{
  "n_layer": 12,
  "n_experts": 64,
  "experts_per_token": 4,
  "moe_layers": [1, 3, 5, 7, 9, 11],
  "normalize_top_k": true,
  "balance_bias": false,
  "router_noise": 0.1,
  "optimizer": "muon_variant",
  "seq_len": 1024,
  "dataset": "wikipedia_en"
}
Below are experts of layer 9 (counted from 0) of a mixture-of-experts language model. Rows are named router (the router's row for the expert), up (a neuron's input weights, with its number), down (a neuron's output weights, with its number) and show model dimensions 0-111. Each number is 128 + 24 x the weight over its row's rms, rounded and kept within 0 to 255. Numbers have three digits each.
Before each expert's rows: a language model's description of what the expert responds to; "raises" lists some tokens whose logits its average output raises strongly, later layers aside. This comes from a sample of Wikipedia text that the model never trained on.

# expert 50
What it handles: Common head nouns after the or a, often followed by of or in, such as end, number, part, station, village.
raises: "of ", "and ", "with ", "made ", "on ", "from "
router:120110139089153131139131156151121078147073105119149113093162143124164120143088145104129132165153140160100118150137148161104140128129037128061155088118113170129135089142151106103143073102103126094121125173139155135111141151156113137112166132121112144143122109099138122130130134140147130140137166111149143107112077125132149111117134084129
up0:126114123116125116092106058153151096170092168148145154145155096138150165101147144143141106106153166139131119133138157175141131156166083154166105105145132113123128109098162147176105109130129129106131171134147130092080106168158124126156123142118196146117105138142088140144143111150118084133108127116148079101132129157158165142110137123072
down0:151159153100140159169184121092082114137137143195176138115119142100092129163100120120139130163147139118124130151140100115100138104126093094098102161129130155078137116144107099097174126174146149126131166127122116156051139111158122108102122114166110124131125132110117112128127124088116156143114135100107080128184140116098146113141124144130
up1:138112117155118076165104109126107121111146096132129148159140140114095143108137118078142155193127119123124117166140116156131136150103141124117115201133157149120095122107158106100083125218134134161114110094102144102136175114133136145114168083090133133139122121130091139146121145137138154146153136117119096146169125145112139195118152156133
down1:119131107160090162173091125114100164152169126137124132169120096141113160130152123150101134095107145080124139105132128108160134135095112184123125127119039136161133122126111167127079128127148152179124145093176130107077106102110151138116141140111134102139120145150110110120104128159121132142094080137132176108151108137146130166140157107143
up2:150153130125103136151096143086128142153132106156096139128094144179142175076137129075139081148134114183129137093099114158132133098116153196089146131115126117120085162126164131143104146157141126146191124114123109140141128128152161107110144148118145126157133131180111116074170136172130143151111077093106118149178122116163139139105138131115
down2:144137137104155133138140090120114174118128098114132138094115110146147161161110095105116150101099104157169117093117126130112127101172128131131128149140153124154132147098138145124110104131111094177118106106126099118139152161139110129113119130139129130121073125129121111112117142094140164157149159123141119144120054135176120141164139105096
up3:119132105133140126155157119123144124111132137121138130086095111131140112143161176123110145128152137163171130155126131126149141109165132121140118108110139140152181140113142152162120170127134165144147125091137130120132128128114131138133171126104150163124124175160101125134146114112134151143148105178151135102128140174120116147108125177123
down3:132124110107154113152158132135132169146126128101142115106133120159103134116150149132132113124098111079140117144114124118137148157142149084141193131178146147127131126128177114134140166113119133119144128151093137127129141143111119119137119161073133172140122167142140122173116083135120151162155149169097097166110139141128123145095119133116
up4:150141106188146110124106150136128134141148094152128170127122125124114129165158114152131145159175081151108148155117159119125151141132138091160143124180135103164110096135144139150112116144134132152138098152107129134152125141135127144156164094126134104146104092149149085136116163128149111114145094142173106140143131121105128124136101129110
down4:096140131146114128083114109137133118145103118117112123086106110070141110149158107109112156091124086135087151145155135101152134142116097194146136124156141107085131117119125131106130126099125131087176095097104085110084098168099138109083159153118079160185093119163183137065138103126101116124130148138141145133116123112172115133124108110093
up5:133124108157114093164135142115151185146100151090118147110147138169179113127132130119140134138120121130124105100141145106122174134161113222163111133096120137125136203173131108135122157131156071137125129126130118108169148135164094162127125145154127093135135114126104135105129131169144105121080166169130127144144143131113129106096123126119
down5:135121111109136118119112116101114119179165111179110153143137129122120118103102144137112146136148089149136113162113118117140124129138123102152089095107122114152126123124117083115120106120127120124130127124133180082105127110133125142147203145094107129122132154109105106174118174136170086125096131133132167132127118144159129119111161076155
up6:099142174177130072100116129169143121142146148114151146119172097111139148076104109142213142117162075101123126064145137164118120103127157156098119113092137119112133121170105137140134121133123124175195091081146133128126142139107137121134163138117165133143126121082140110138103124103120152138092159168116153102142132152150129148137128207145
down6:195123101114169118150091143137091091115114128136106123179124139122120107131146129142127126117146128136096111135159093083120114148140138108146142122091110130142105125125145096122097147108152118186097116110132134078119143094116123161127118114104161139093173143116135084107130123124116127128099129085118123079152156122120139116116141112145
up7:118119142133144145137089106119118126156160114122072156105120146095126082095143162168131125138102139137138122150148109145181133117137137109120132169138100120088138134141148171099117112099115153108127128083149163130132133107114141050157121123171113116102142095117127162135108120126149132129177146161132114100137137117103142155130158138125
down7:119148102125126151133110094132123119080118119104137139134125136069159140166155136137156127143096137138142122119126120126150089127113153175154114135093138113107123125135145128128136163134149129077133142152172125113124134111087132121166106095168124095116101099132138123119099118096117151132061142109155117049146097157144114151167166159154
up8:156102102130156139112124126151181159123146113172119091140132153143124129068115174141110146142138154141143120116117138121144120164101106131122173124088133071141112119096140137131118093147177151114127123097122079097132125129136101130193125138131174089110141112117130121144106108139130128129084150139119150084134130177166153148142115183171
down8:164110190114094102139147145100122113123121107119205116118155116112122090147146077096127119129143098125116144102142179112138153148108156112144124182132120139144123136117113134100135146159127097147155123144133127102138116145129114143110171144123138113127147142140108182106100177132166098152130117118127113132102097068171154162139128125132

# expert 58
What it handles: Line breaks and numbers opening list items, especially track listings, plus abbreviations like Mr, Dr, vs.
raises: "==", "=====", ". ", "====", "===", "-"
router:178151110137139125126122100128097151155158143140108132128121086149115120106169144151065139123102145135125171136112104152166147106075141120113154127130168076088111117096132171120138157091135132100116082132134138073126100123101128148130104121130148096129088144135117116072130129106089163090147132182143127106109120141104125091153123165128
up0:121145136141103131138145121164109119189108100033139152130133126120139128132100179161090109105098100129141143152154122130160132120143125156127141085150169147135107140099111117127157147157097122118113100204172117098129113094148087155081119154111154157142109128147131140160130095150148115167123145148131166158083154084144111103129121131149
down0:127127144116120114176117121107112120149099151133152130119102138173147118126188126075094166178122161136136067111118093161100086145184091108114151135151126153151144142128121117105113176095111109099164106139134112134144147130085132088109135115093112104144175128091145109105164088117158108111172096122139135105183148131121134139116176166170
up1:152133166095111146182098168158093119131096140142127141152132104112112138134087148147106138104118129104138073168114114135107064154090105137140160125140115159107160164104145093094116118124114173157142112112091108132124121092165150104090115132124122139121114071089142141103078132121123136132134122156127138106114155126105106137108079116091
down1:111110137057113127142094123129098117137174154152144111087146149126113100124112111112089120192094104129100125136139121137111153130177074082164138150085126141148134101123101077108133154121135166110148125109090160130151100138121150162080123168118143106115130123149098166119097130123168134166085103143097138165137129136141168127153161128132
up2:103189111122136144125105124130101110095134146148115122082111124125148146111102164109101106147126109137120136152169092147159099139153110105141151143135145141121132134089113122087114090114131129159149121114122161148139082133119168138154113134096171189113144098095073112146140144128107125111157141171138090118087148137137106117161139134111
down2:149085120110116159144080144112095108178103140099186140144147135155126165123136142147120099113103103091119119127152095150157105130112129161105160143138106140154137090125108165156083153121147137122163151139129097145152127171123145108116112123192086152105127121090148119110097107130101104149092119107120115130128100152131181127117139102111
up3:113131133115142141121127101119152161136099131150089100062147156107106103093110126163100104144133118162116132110119090126116109148106096101140123129159158139138151159076141128146135126131153162140125130135164099111132147127174145119103144160190102143079144087114098122139133121149116102141152157089154129102113111142105142141124132108147
down3:142161131124104137192129140146096111138143121101134152098147115109091150080134120083137138120126145073122139118135120148141137147120126160112135113145103062141140193092087130122122127137133148101124134082122153135127171071141120105112095114123125144121142100116102137132128099106162094131145157140097101161106129134132116066148092167093
up4:179119147133112137118103107141148124175111151108136124109132125167099155142144169171149106155155085096141130138124101105150132160105129159114141130122186079129132139156151117119128116083149137161147098116123139090145110121154117126127168150118094119106152116111102078126133127125102125125143128147085094085164142093142157148106110178130
down4:111142114142148116107123171133077164165123131097159090154113114137164076108145125184100099131172126138135117165064145161145174117149139081092121097159114139127093126128108130128173140167092115122114131118135154148179111109118136120131127101114121128130124135131142129139106194137143116162118111125151126114142151093194098131159119174101
up5:103121134139129147141130091119083125150082139087099131078114156104141115137141144127148152101131166097117132143139148076132137127140158169109126101136144156099155141102150109116088112133097106107164114163127113152138152138126145149147120150129123165117124126127111125100189158150161127142177122163117115142122129153082133132132113143149
down5:157111135098141172095111140146133161149152084150153140109158147098125111136141132092118129117144118091130138153121070088108120131121165132078070144129156146100118119131115146138145107099119127130126089131137130138107163148161179081144100188128160160151149116115127086111114139135128104102130115120126139160130132153130112118120139139147
up6:144134123143112195113089125122095127091146123106149157133143133165084119121110143155141156133114122147135122179163099133112161097068101105117094123172136143150117151088119117148123102114125150100135099078185133146136137150114123122124106136129107175134118112136107120131129154151152125126118118105153158160126109129156154163178155146147
down6:133123105122122121161156146177104121095105138140137130149134085078187098139141114149091135136159130121097128117153127131131136149137132149131131112137096141103145116144139127117115187139099170157140154119131116163158088123125120119130137111118106145108058161123109118151137114140129144177142149084089148119149132123151167146150113091095
up7:106128123138169129132139103145113138117129161162137116172127154121155128156146162117133091145155111110122141095112119096118173123134105107118113095102131119111130100150089153115151101125112093126157170137118119135066126108104166092151126122120112129147130088095161129126163094087128128159102102107174111112149119152075132115181106122098
down7:119131149190150080137117086136101159108119124095145144106115104136117119171102134069116136111125160130134128105119109174130140113140108107127124139103102137163130147156144112132120119125085103171120142135124097135136084187166097088121130105172118148148117072134091110139159142113061122155123170102165165096156099143169154123138093128091
up8:119139134093143138107163150170135134144163125141137145127149118122116103162115173147097125109119149131102087105078128121132180124121119130103134105173123125135075141180123147127129107086105164117130128111099127118131160089148150132170106064102095127158138121150113117138140162118145154101105139141134152131125130140109127135118123134117
down8:136120153110137111116169117139144161066092090125119160100114131117133105122128147117124137135141057110146112102112109099120128088128087164100097136117133141112098155169133107121129128126127141150099121096135164111133128161118161163163126116147070139159130128087121173155089117122161117120139124118167115163154163132107127109123111134131

# expert 17
What it handles: Word pieces and words ending a clause before a comma or period, such as year endings, years, it, is, and However.
raises: "; ", ", ", ";", ". ", ".", ".; "
router:112123111154114103085158127106136145145132124144147121139124136132144138144137104119141152079086131121164104143143149155215185097104087066158146125114113094139138141135105167132137108065117152136154153078172099142118114135102136111130165158102151117144110211171119124125177127147101089086091148152120130151120139129140087158123110135115
up0:143085112086152114101106132109185106134136131139120098124109137121087098124119120110180150112124131101119104145109117120147099109116081141136139122137136183178145131148118113121205132111145107187119089133142113132155124125078121122133106128141120104126160106119121124134133125129081157153097089141112161135157095077134127139146126128136
down0:146117069132104112141112137077131087160076138136132152113118142094145134095111138137162136102069106121147102107101151150103106137108124100125077102086136139160118141175116109144104096118117160137151173130122124138120108152131126089145124134116119162126147136152143140130173112072123131128174142143114126114113106173123152133132151138156
up1:135143122131122093128129130106172137107142116133124150112124154119142083144096151113091139073125185144108130133123139131161148125126110194113154134115182151123121118098125107120116139131144078143104123120117098111128134126104106106129107154144145134122153152139121076125098110110142097118137122112107110103114146120169124132141106128118
down1:166144130140100112158155114122121146148112138093103134120111117149169121079152131128154109148161134109137095160143168141129164101104122135141137143161137112100164101077166077141117147167135103131096129125148107149165103106054119124156139137114110128166089115157152102147153131090127167168135129105136139120097123171145136150163164125142
up2:127132126103161180134097130160145131113137130092091140146134143120153131158090106114107114140110139140096101137070097161117146121116133137089148099118123102088112137128138095090149122088119153157159140111071159123135142156129136131113152143159108107140110160116117087150182138099164110115130076100150118136095131138146144106126138127121
down2:172134165147142115129142084135148130190146145146143146102156088116153113121105136136161158077119163099132116097115096132053120115114086075163129149138180122130148152163150119124097149106108139131163157138146122176142140116127109145112149103132146127098118155123111104134121135097138125131092157153098137099122102122137113135124128153147
up3:111096134137139124107118121113118136168100132123097138105141153096143148113119104134125136090103135132171109165139099129107104094112089136136101126162116151080178142131107104135123175110103124126142156097073106139124150148144141079105130096107113127096149163134113125092109167126124128161116140083106119112095120142123089100100124103154
down3:152147157143130111044164160162133109134155093141142123115146114122117177172169133167128109116142121145120148092142176080157108133129136154139117128095123139142141132139149081096114163094117112108131127140145128110118157140142092161124136144115138133162101120162114106121140090162163112103136131151131123089116131106111102088119133115127
up4:121145158142123105159178114119143126134177147129082114122090121092131103116108134154086166154119150126120126185131116134160164154160106142134107134123130103137128143127080076095098118137164130118088136151119118134112131118132114117121077148133112129134129140076118129119132096112139160123127144123117138084092165106128127154168129164108
down4:103153148125123131087171123140111111142150109092106117104091145111151146117145140145116130129100129168129136144148111114159089078148152113100133106165102110134114112141149110132142106132121119089174109144110129154181144128124115140114135118098135141097136115146107078162142139105135134125157128097100151126101145116145177090132124171162
up5:082174111118120146115117073101170137105123139154122095107136128142103136136163114099112105117147122128103164186154145096101136130084119147128149115110137129109132128142123178108152109135155126171151113130123107126081094129137169137131075159079118124127123179125142072184130139166175102108122159140148148122185144168111150121158114129147
down5:144108128117132139118119124119100111127158113139081094069131173124084116126135130127084140157133139085120187148133094130142107142101102113105144165171105086106109151110114084167160155117152117133141160098120162127103110104119141180150131099118149123167113156105169116153138144138151148121136148124112160114081117143169165133136121116077
up6:127136115127119141153110135125125127148145130127123130120144132129141139147109103134094112092119107109126160130137132097130141115131134142095146088213109165161148164134186120146118120128163130112129142168087143089151122130096079117103133158135141103135136106110138077103129149132119143143119086133130129130140150123136121143128141119129
down6:109121084113092090108120109100114108104124125147127104147128155112145086095166161150152134150133097095107179091111128135106113122144141147145126161118136071124135159151154139127106136145139122138152119143151093104141137130131150116090117102155105117120137120123103118092127141081134113132117126125162160134091106124108119139109079131087
up7:128110116116136105110090134104160154109134156099115091107149153155138156110162108099095189107138104107168129102103124151157137146112127155126164115116090133106094150123108171144111120168099144122127128133133136143121133112134150126124119121153115138200090132088130141089060151111120116101166121129152134161138159111129138133116120102136
down7:117093111104088102107112110155142121147129110079173112109137150116109119097122091150082111136124099135105129162142120071133126132140129124078093139105129105174130141108092157093085161177133141116157123106122138107141157115087109134148128136115160119171090123127081154116148107151112137123129078118146159135134102119105124101118101154114
up8:144146140169102190111137120112127098146152128103135132136118122161117122154104148115117126134113125125137135129138120139159145070152141148152149095111095155177157115111108094126127107149131138153095143096143084166146126114081168118109127135159110099061132138099117140141146126090150135076099148103143108136128166128158156114125159137111
down8:171154118133106173120156177111126128118121142124131135123150140121119123149059111121136125146107112130150151138145090131142126150136166104148125095126152146160116138123101143123134135113141091126108146099124145217136120153123163136121151142106078130096148168128085114144115119128090129119132145134140116158171140142172169123130146087110

# expert 39
What it handles: Digits and spaces in table cells, mostly vote counts and percentages, and column headers like Votes, Swing, Turnout, Candidate.
raises: "'", "\n", ".", "\n\n", ",", ":"
router:093161119171142097138093082138111142145097161152137114127130100120113137110157089147140135109102150090088151111152129177164100134174105102156160146115187103132140136080133137150122116169134133123119116120192115169071083077097114114126190117119121179086116173170108145097072114179120103128104131089112094151109160173157085172148081147144
up0:131067121119144130066107154137116129149150129098094098142146140121125130155108119158089171119127126159067143168153125099133089136164126128093116134122110104167096107135131122145111126120168095146140155135126118133129154087111140163131143155132159138116159150137163068154077107108140145147109119153118124131161131105129165152166129120112
down0:158149162091115142091111132098111118157145138150176144108163140168089137155121147115120167202125124097128130112136142099143109087154108102154177130092134177097147086149127126132133122103101150105114125096104082116119116069133096161144149144088118114123097154150154117097129111135173129107148112099154096141104149164128095082167092128090
up1:107145163085136131173139093096101105170143181110188098114139127128109125096106101168106102085109109157150109149134133088138143128105085133126126149114125114139118150109171134126119141137121128113147171128126153145082157154093123141117141144126111146114162162126140110106177147151169118077115106124134160189119146124178141130138142137138
down1:149164097117126127119140135128087101091115130156130130087151159120123124148131095134106133173131099133124084172164115094100105170098128102132095162119187133114107104122104094154099133122132123110091132126137133106118133102130159153098065141134143106176106162114146180131143092119131106131113145127116117111126129161076141161104134130116
up2:097159146158113108184135122170100112106132151116127101141157137115149132103124129116098140108150131095112178158159114149100106125087100113120114160140131125132113115136117160092134104137139205135107134149162127116134144122119091152099147136124139114148130087137113141196113145120173125085095126120158183125148150186092137125115138137129
down2:119110087113118142107144135115109084128186161131125151167108119114111117122147124103152112110093169152110149208133136114182165116119111129124106097122097113129127118070142141123104166127125107140106096119156140144119134101159153123158127148124122188141107130128118129110097172135132117136148119126116107176078111101070140192095098144118
up3:110118098172134159074120141117106107149131156132117158106139168122131123136129132135096158138158174159137140108139121103120058118146116123110161164150183145112122116118099066134144140162112133129173118141136142091128062117098133161075172180154077113167151110130153123139104111125157134138152154103121117131146153129158157139104145128122
down3:132091133102154112127193143171118114163139091098141078153108163173149116135102131089129153160115135084137133090149118157157120109110154131129134086127124111108132120106089109119081117085116124124113145125124142110133173164131125162122127148107099148168137112113135129128186139127152076139129170176157154133159129139139165145140094136130
up4:167142123109149107119118130124126139110123123120133119125106166131137111115129156104101112093076117117111134108123157172143122149127100147141141115136129149111113165159122099124154108181083138091123154145117099121106115145160141098142081120129126126134167167148129131082178137119125140128146143151147137133144105133101091155169112149172
down4:129143107141186109125099123131143054083161119099103149121173105076132105076150092121143096116143129165142129131139125097125177129172134154115147097110115074151171106131086125168133153071106177117127088122132148150147153129120095152148146138101136097118149115112114186118146119117125098116119142100102153110164131106101169117153146117144
up5:139140147142121132102121120055124134136086152103118120141087126128097145125160138108164116123156110127129114142171141111142101171139134113131133134150161124158158116134145116161123102100118128134161078070141122116119094137124102123101149155114105135118143079159163151127138116105160130150095115130095128134164078136124095131099121128063
down5:158128103128099106161125161096099149135121154116100101138171125109087134135116120123167125127127137169124139136151159093100111130092179130093084134119091106121118122132132113131145112122116128147157097144140143131119114133109126110164116119135100109144119148085121138138149157134174119130122136104109123087199114163142123117078140151113
up6:102185098151112131105134075129119146178108104151162109109141127078127119125123136149129108084159140138130154093173114139102133159091121116133106134160122129143129145116149119148100134109111151142146147091166113114123110119130154183094168150127143163151128098111106154153092113137109172124091080138086122131072086134121118158128114136132
down6:142097176088096144102121138111108136139147103087151130138145168126139135135138133116132134128116118152136143154114154117098074108136137176138123103132141127125140139129124152079079177166095169131119134125129116107137132156138177098101141140122140106121129145132087147134129125081155133158104148105102148122149147080147094156099143101090
up7:159144109110140131096145104120131088107120151097131100077124097120109158132145132113122145140089101131121180180133138111114093124111081132144151140171110186116132097102103126132147106141141110133150100101101127100107158115119142133130107118101095130127087138175157163176129109150133170097105129126115117169108098151142058144093144147145
down7:107163153146117125131123168147139123127113102132115116094114098178129143138107103140111148132084180173161101130095152127126162145109169102181122121181123121106124134105152130132137148116110145122124140139094095152141113149110114109122128101174101126151135156118102116108121129131131143110103206137106126138133156118130155094113117040147
up8:106135147128163129105116107113143100130143143117147108122132129177145140094147119080113156110120162082115135112096130156147110130151140130134123152168087136107160118118124135135145077117069147113094149150162188082131120134113104146109102091150110148103157086094122141161161106153132121171132111135111135126098177122144134127127143115130
down8:142145084115147147109123139129095146165084156126150133101163102134132128114089093093094118078153142127157140127094148181097113147153127129140149114146171162171136137075118187117106117124122139129105120123141120118117151113144100137158133146148151137121090159116132100152133114103110097082116085145128093100140078129123103135102139139158

# expert 49
What it handles: Infobox field names and coordinate digits, plus paragraph breaks ending infobox sections, such as Coordinates, Born, Occupation, and degree figures.
raises: "play ", "leyball ", "age ", "ages ", "ling ", "Games "
router:134096153136125146115080082180171128108115110114082107129113098121107113110141157190105117149122161107139131111116116166135159136162117115057117124121126172144102102130144130112112117161110093124111127091150129126136120164112144115156127100140109142142116104124126157134142129106149111159129123077163176176106104132159128106104120092132
up0:148148172108168126123162152152097119125162099132112131133123149100140141139108103143134121138126119154141106144123088126151110150134112052126075145119160126150154168148115106097150115155128103129156127126100136141130093100125152143086113108091135115150150097096108066134167134091106126109128138153115143187104141133118139160117100156120
down0:135148135127114127133106086103100085119130131141134098157172141116117137136163135156124122112101182080111120080114106128112119118155146143106153162104139139109078069124138176125142143085138096148132120140142107146139087101137091122149136131119104143097119114124116139152096135160118091107129116169118146129109083118134109136139116099104
up1:115138157121114141140169176153140161151135114113162128138157145102129104080119074088157087077103097147088117115129088162102121120188118129130115102132084101156133135124139157106079117100149136134150094102140098107142128118117102120118135102126123101139116126106132152128137148142186094102095122156128170140099153098152175160138079119149
down1:128150140123119114117137171104172143095096082122120079120125140140106115107118129104149084153104147160113151085143144150150130116119095146127139145138141140184103124132162160110176115126158127106131106139129128127127102123106137146133161121103096110116125110146122098111119115126127120102132110096150102124112150169145112117168148164124
up2:056123132094116110139066094108112139152103139144120133108175129183114100134145122125126147174119122168107160098101153130134129123065075147122101103146149142109150128181101151104146124121099140156145115157142106139148106112140086135158106102108112111118136134095112170133092090123141178123191138076142090136126141106147135145149110105144
down2:173131196153148129186157106123145117145097168111125134166115176113155135119119120085147186133143129121119122120104109155128096100142148147120123161149071140160134140103099162165107149117083130157119180129103126176111170109162113119110147152136141126111137138132151116138135120125142134116121116090102137090127110123137119159162110092131
up3:165094117150159142122131161187146159169129116098119138151111136131139194139150137126105113079136128159122121145142118132159154143112128128081127125089146128149127099156115152139093122108112101102143098174147117126147128128076176166098114162103124098127167104081122182074171134152097127131153126152099136116101124138141162164124143099158
down3:127093142127118139103113127122097133128125141107140112151131146140116135092155144152113149145123121130124112117135093123124156178116158166118123116092104132143097164104128141122135102095139175147111137092105099092166118160119132123107128084142113096097139088092124098177112128130159127153140133147137110122106103123114149137114160143089
up4:104132086132067132154147139154174118125143151135128102102143105134126126125098100158132176136142089182116092107150125161157134083103114118118182113133131131108136146173154120181106100134073085125121130150142093156163108099134135123125143124094135158146119083118135100142140147115149099132177096149111173135080110094097142097141120134156
down4:142088146117156161112114133092091171135118139111174138148148128097131133128140091111117131132132090126134105137124091116105134135156124043147115114129099124119127128148124117151118103143159118113138145141088135120170114125103135134103142148145124134162085152152086105116128118135116156098132139081076170102112105087127084147143129118067
up5:103134111093119165075104118136132125116124143158137076140102155136117117121111120161149115115110131131086111131118125100171173102114114107159120129104122136151126112107117135120141128103136176148145160103091139092124136162148096125134203115177107178107141170139139167164109126139147132104115128143169109119118158135097158088128161138138
down5:122147181119119132122107119143098094106178123097135147104116125181123132116124108111132096124098096132134104153094148121099127142143100091122114145153144131130149117104144110161104162138170119152112112064127140068090150133111100140179108139128124148117119149144121153149148129137142121086110152146144126133101115135110089083095120117165
up6:119118133147126125103103149116128122120096117124140147132132149144168156111121118091100108119092120125094143142122147151140143125152158121136165150147105121149136123088156154118117108146111119138117092102114153143087140125176092117073085118126119133120158143167154142119120127116123138115108108154115106127138176115101122116168159142110
down6:121107147096126119116146139114126179123112163080172187159137096113165141130088114114142121121091149117118127146153077133129111122121126118120106115127116112135139095136170125136111159134161151116136140109142111113087158114152129203126174126173132077108167141127104127165146158131084138151151173137091139114128066153116142132122127122140
up7:153139125123137136102138067128146131110129091160142149122135131117187131094134131113109155129161129131138113126140082148108139098107133107107192143096090101079110145140169132146105166137121120062111099088126104124127115118150127159112103108152150129091141113134123150136142175121096102102089133133155113111114109081160124141130131098134
down7:126148118114129134123116145089127100125160083116091158141151107111151169134160162137124095164122113101093101125146065108122136139107148130108135130111140161146146133125128098128128125157150110167152094078175100146141156113138090085129124144161119146143106123117150149171147119111119164131121161131142114105094133163112099080107093139088
up8:148141120102080116115120123117141125138108128138121105123113136141118161099081088116160113150124130174105140121154106079119148105109119125124146115130098157103110073108167137140108146066114140110146107146136135119076123088140091167117119113139121148168164102130110147132155168133083143138154149143099144190132085155129132133118109119123
down8:137088106125172134165155126136161127120109142103143150124129129170109122141156110174152132114100170156116114157081174134159101097098167141144124121159139094143107142134135175127154163123133134116105179133142140125127120142129162084091121172128113097112103161088164139118145116131106151129089124127127102113090101141124134113118171111168

# expert 35
What it handles: LaTeX math symbols like backslash, braces, equals and variables, plus short cells in data tables such as n/a, UK, Nintendo.
raises: ", ", ". ", "w ", ",", "\n", "."
router:176139082073128099139123104107139135130076142130135150195145103087119125127116129096108188086152143165104119135115142127148127146108087145156143145126147119131159112169151140160155112111138170156145137097153153123153178155127095104108128121143137105109172113139141068134123171090159157090104138135138125108105128101116090160111121168164
up0:141142121111169146130148110081117140082106099171152146107101117162120136132135124124126124143112159130114130132155092113166166124091120128114147157115159159165107126142142121119173126120097149117106109097071145126107099153126155096142098158155107182147077116120121149134143149124131145110106134139080145121150111104135098137137168147103
down0:122165188102119154166123119155112156117110112170141141090126126123083157089149161121104120157136122109122117156153139144120112159147108159088087119148149134100148135105162171162115166164142117139174107132158144122118124095111121130131153112107176167105132121230139151146106127161120131123123117053129132131156177106128142100136156107138
up1:129148119128124127116163116112133087110128136151098163148124136167127132131124163185135125111132156132137123108134111121122139123108092164159128122140104161109115111158113085073095156150083178135091114142087105122145115100123117078133136089143133121120193124079171145082121142086148169149124123168155078186110131123107113116130089067157
down1:116131110118122103152148127142079132099136157149119174129132134147132090108074117098141145109123119173124115113158094119172077172113108102150139161156111094101139103137152174089126148094130176119112077117127088136142134113138139112075141094079115145151127129144127076122170134103130103116141177128101141184173133124136150127103125153137
up2:116113168123123126122119098101113134099097144150117065094154142144113080144143145123148131136134152138131150141092140159137132123108112121143156106161183175137105078126148113139130068154145155135121141118180123119155145081117113121127167132127144119158132164146103128160091119103145115115111128157147187126167146127132132113118093161111
down2:126118120156122117140078102154139162142154085105103112112140154153130146109136093135179092080107120114118132140117116160165127112135099131074115151169098123121153094117110130136141138126132122126120119145132116114157116131108152110130136119107137136138136157120155169121107097097135133141112118122105118114125148084144103192117105128138
up3:191112135148103146110092144095097146116137131158170118148158115131119107105109137100185163156123110188108119153143122083127130115158125125134115107136134144121127106116163150144100153124133124129121135115099141173141151127151092134117132142119134115115129138101135125104110119124154150109095090105143139133160137139130118132169094094122
down3:147139160160197117115148146120125136096169137069107110114129191127124138126119141092145127152123094126141138122094149130140150163138170114112117127101133169096138121112114118127147125153146096135135123149123125160133132107166141157081090172152104161120081127137142123129120138121130132108116108103134153114147124133098085121152164151121
up4:131137133124152072127147108087154125137114151104152128154117125155124146110121122136130139126078144133120103144123140141119132104120121138084144147121084154136140104129104132112082115117137137134115145062100135155147132135133127163113069141106114121129134156124089074135139176130171137117141143128155125111112143131167160163109140180136
down4:157147114113156096143119134186150136158097147196144109123120161138161123147122120186113117162134174083130143111115107147134097113145144148133120128168141115171153104097120051155114129136168137151140109126120134092110141100168121156159123113216110135126109110163155124121190103113139091178129155065153109130125142101147073086166155127115
up5:182104101137191097125083132106180134115163126131110119117140129139091144112108151126120154149073141112126113138120117145115132128105103107119192135111142102086150133147147127096102111122142113112146075132103116134167123108102094154103169154120142139162089128117137141135086177124088107114151101150146113146125122094119145107131130075098
down5:125115128104151153133120127151130156123135103129163138113113124120104125123160128091144157115173134132124119125115057082103124155122148154106126128121134186161133133121105112127082165136151144133077160083137094074147109123107122152087079134123099104143144104149146157131104158111127112139123157111107138156107170133141099130067141109098
up6:131135151138094162103125077115100116101130133140145145128137101148109122142123137090124189143120115133092115123148117150114129141118093135111129153132135119136101130085134172156147118118081128120136122134138115134131159141124121174115125146114100121147172137151148105134122132109142106153113132111129163139127120126120150134099158160140
down6:095084152132140075121111129093075129090116177108147122116137105106143119107097107095151120124146144148136141107126159093127155111112165152105118165167122165118101132100139120113131154153105084147111148147121084136117097169104120127155154099163119091133093105150107107152112095154079170125147118126146090129069091128098162082150116145124
up7:183124088126132055120115078144115122135097082138106111129140132123117118128149106098124134114172136094118181135158117161149146141179110089127107121114141150161124096147085124121133113128113123116113126115140134133125122148132134109138159190091124127103131135172170121120113148132133106148138095074153143162114152139113124097124113109104
down7:187113127111116112131170107115122142181098099128128106147165111078092151122148087150093140138157130145090110116115091114114088130122113179144101096093114146110117166167135123101085120143154097110121119139163124120119095144133097128121169115125146168109118118140126144147138102115114128076147081144160102144146137118134134136127142145136
up8:073131125131085131140132072136114154105148111144143141184135109101148110193110112123095124147133120150141116090109147098120124110126097176127149109114168172144127129135097109145138131113107102133123162152108142142135119105126100134104122133128141118135123114160103093100137118147097089113098102151138123087102137170079119085124112153158
down8:115123153128140116145140087138132130113078138105131106148162099107147110123180147094192096161174115108100113116104116137158153138117143125132157097116094176092125151090139127121142143092130148158108155145079093161103139114120160141061135150084128098183097185113111126104160077172139142128145107135096196126127126163111098131097120135128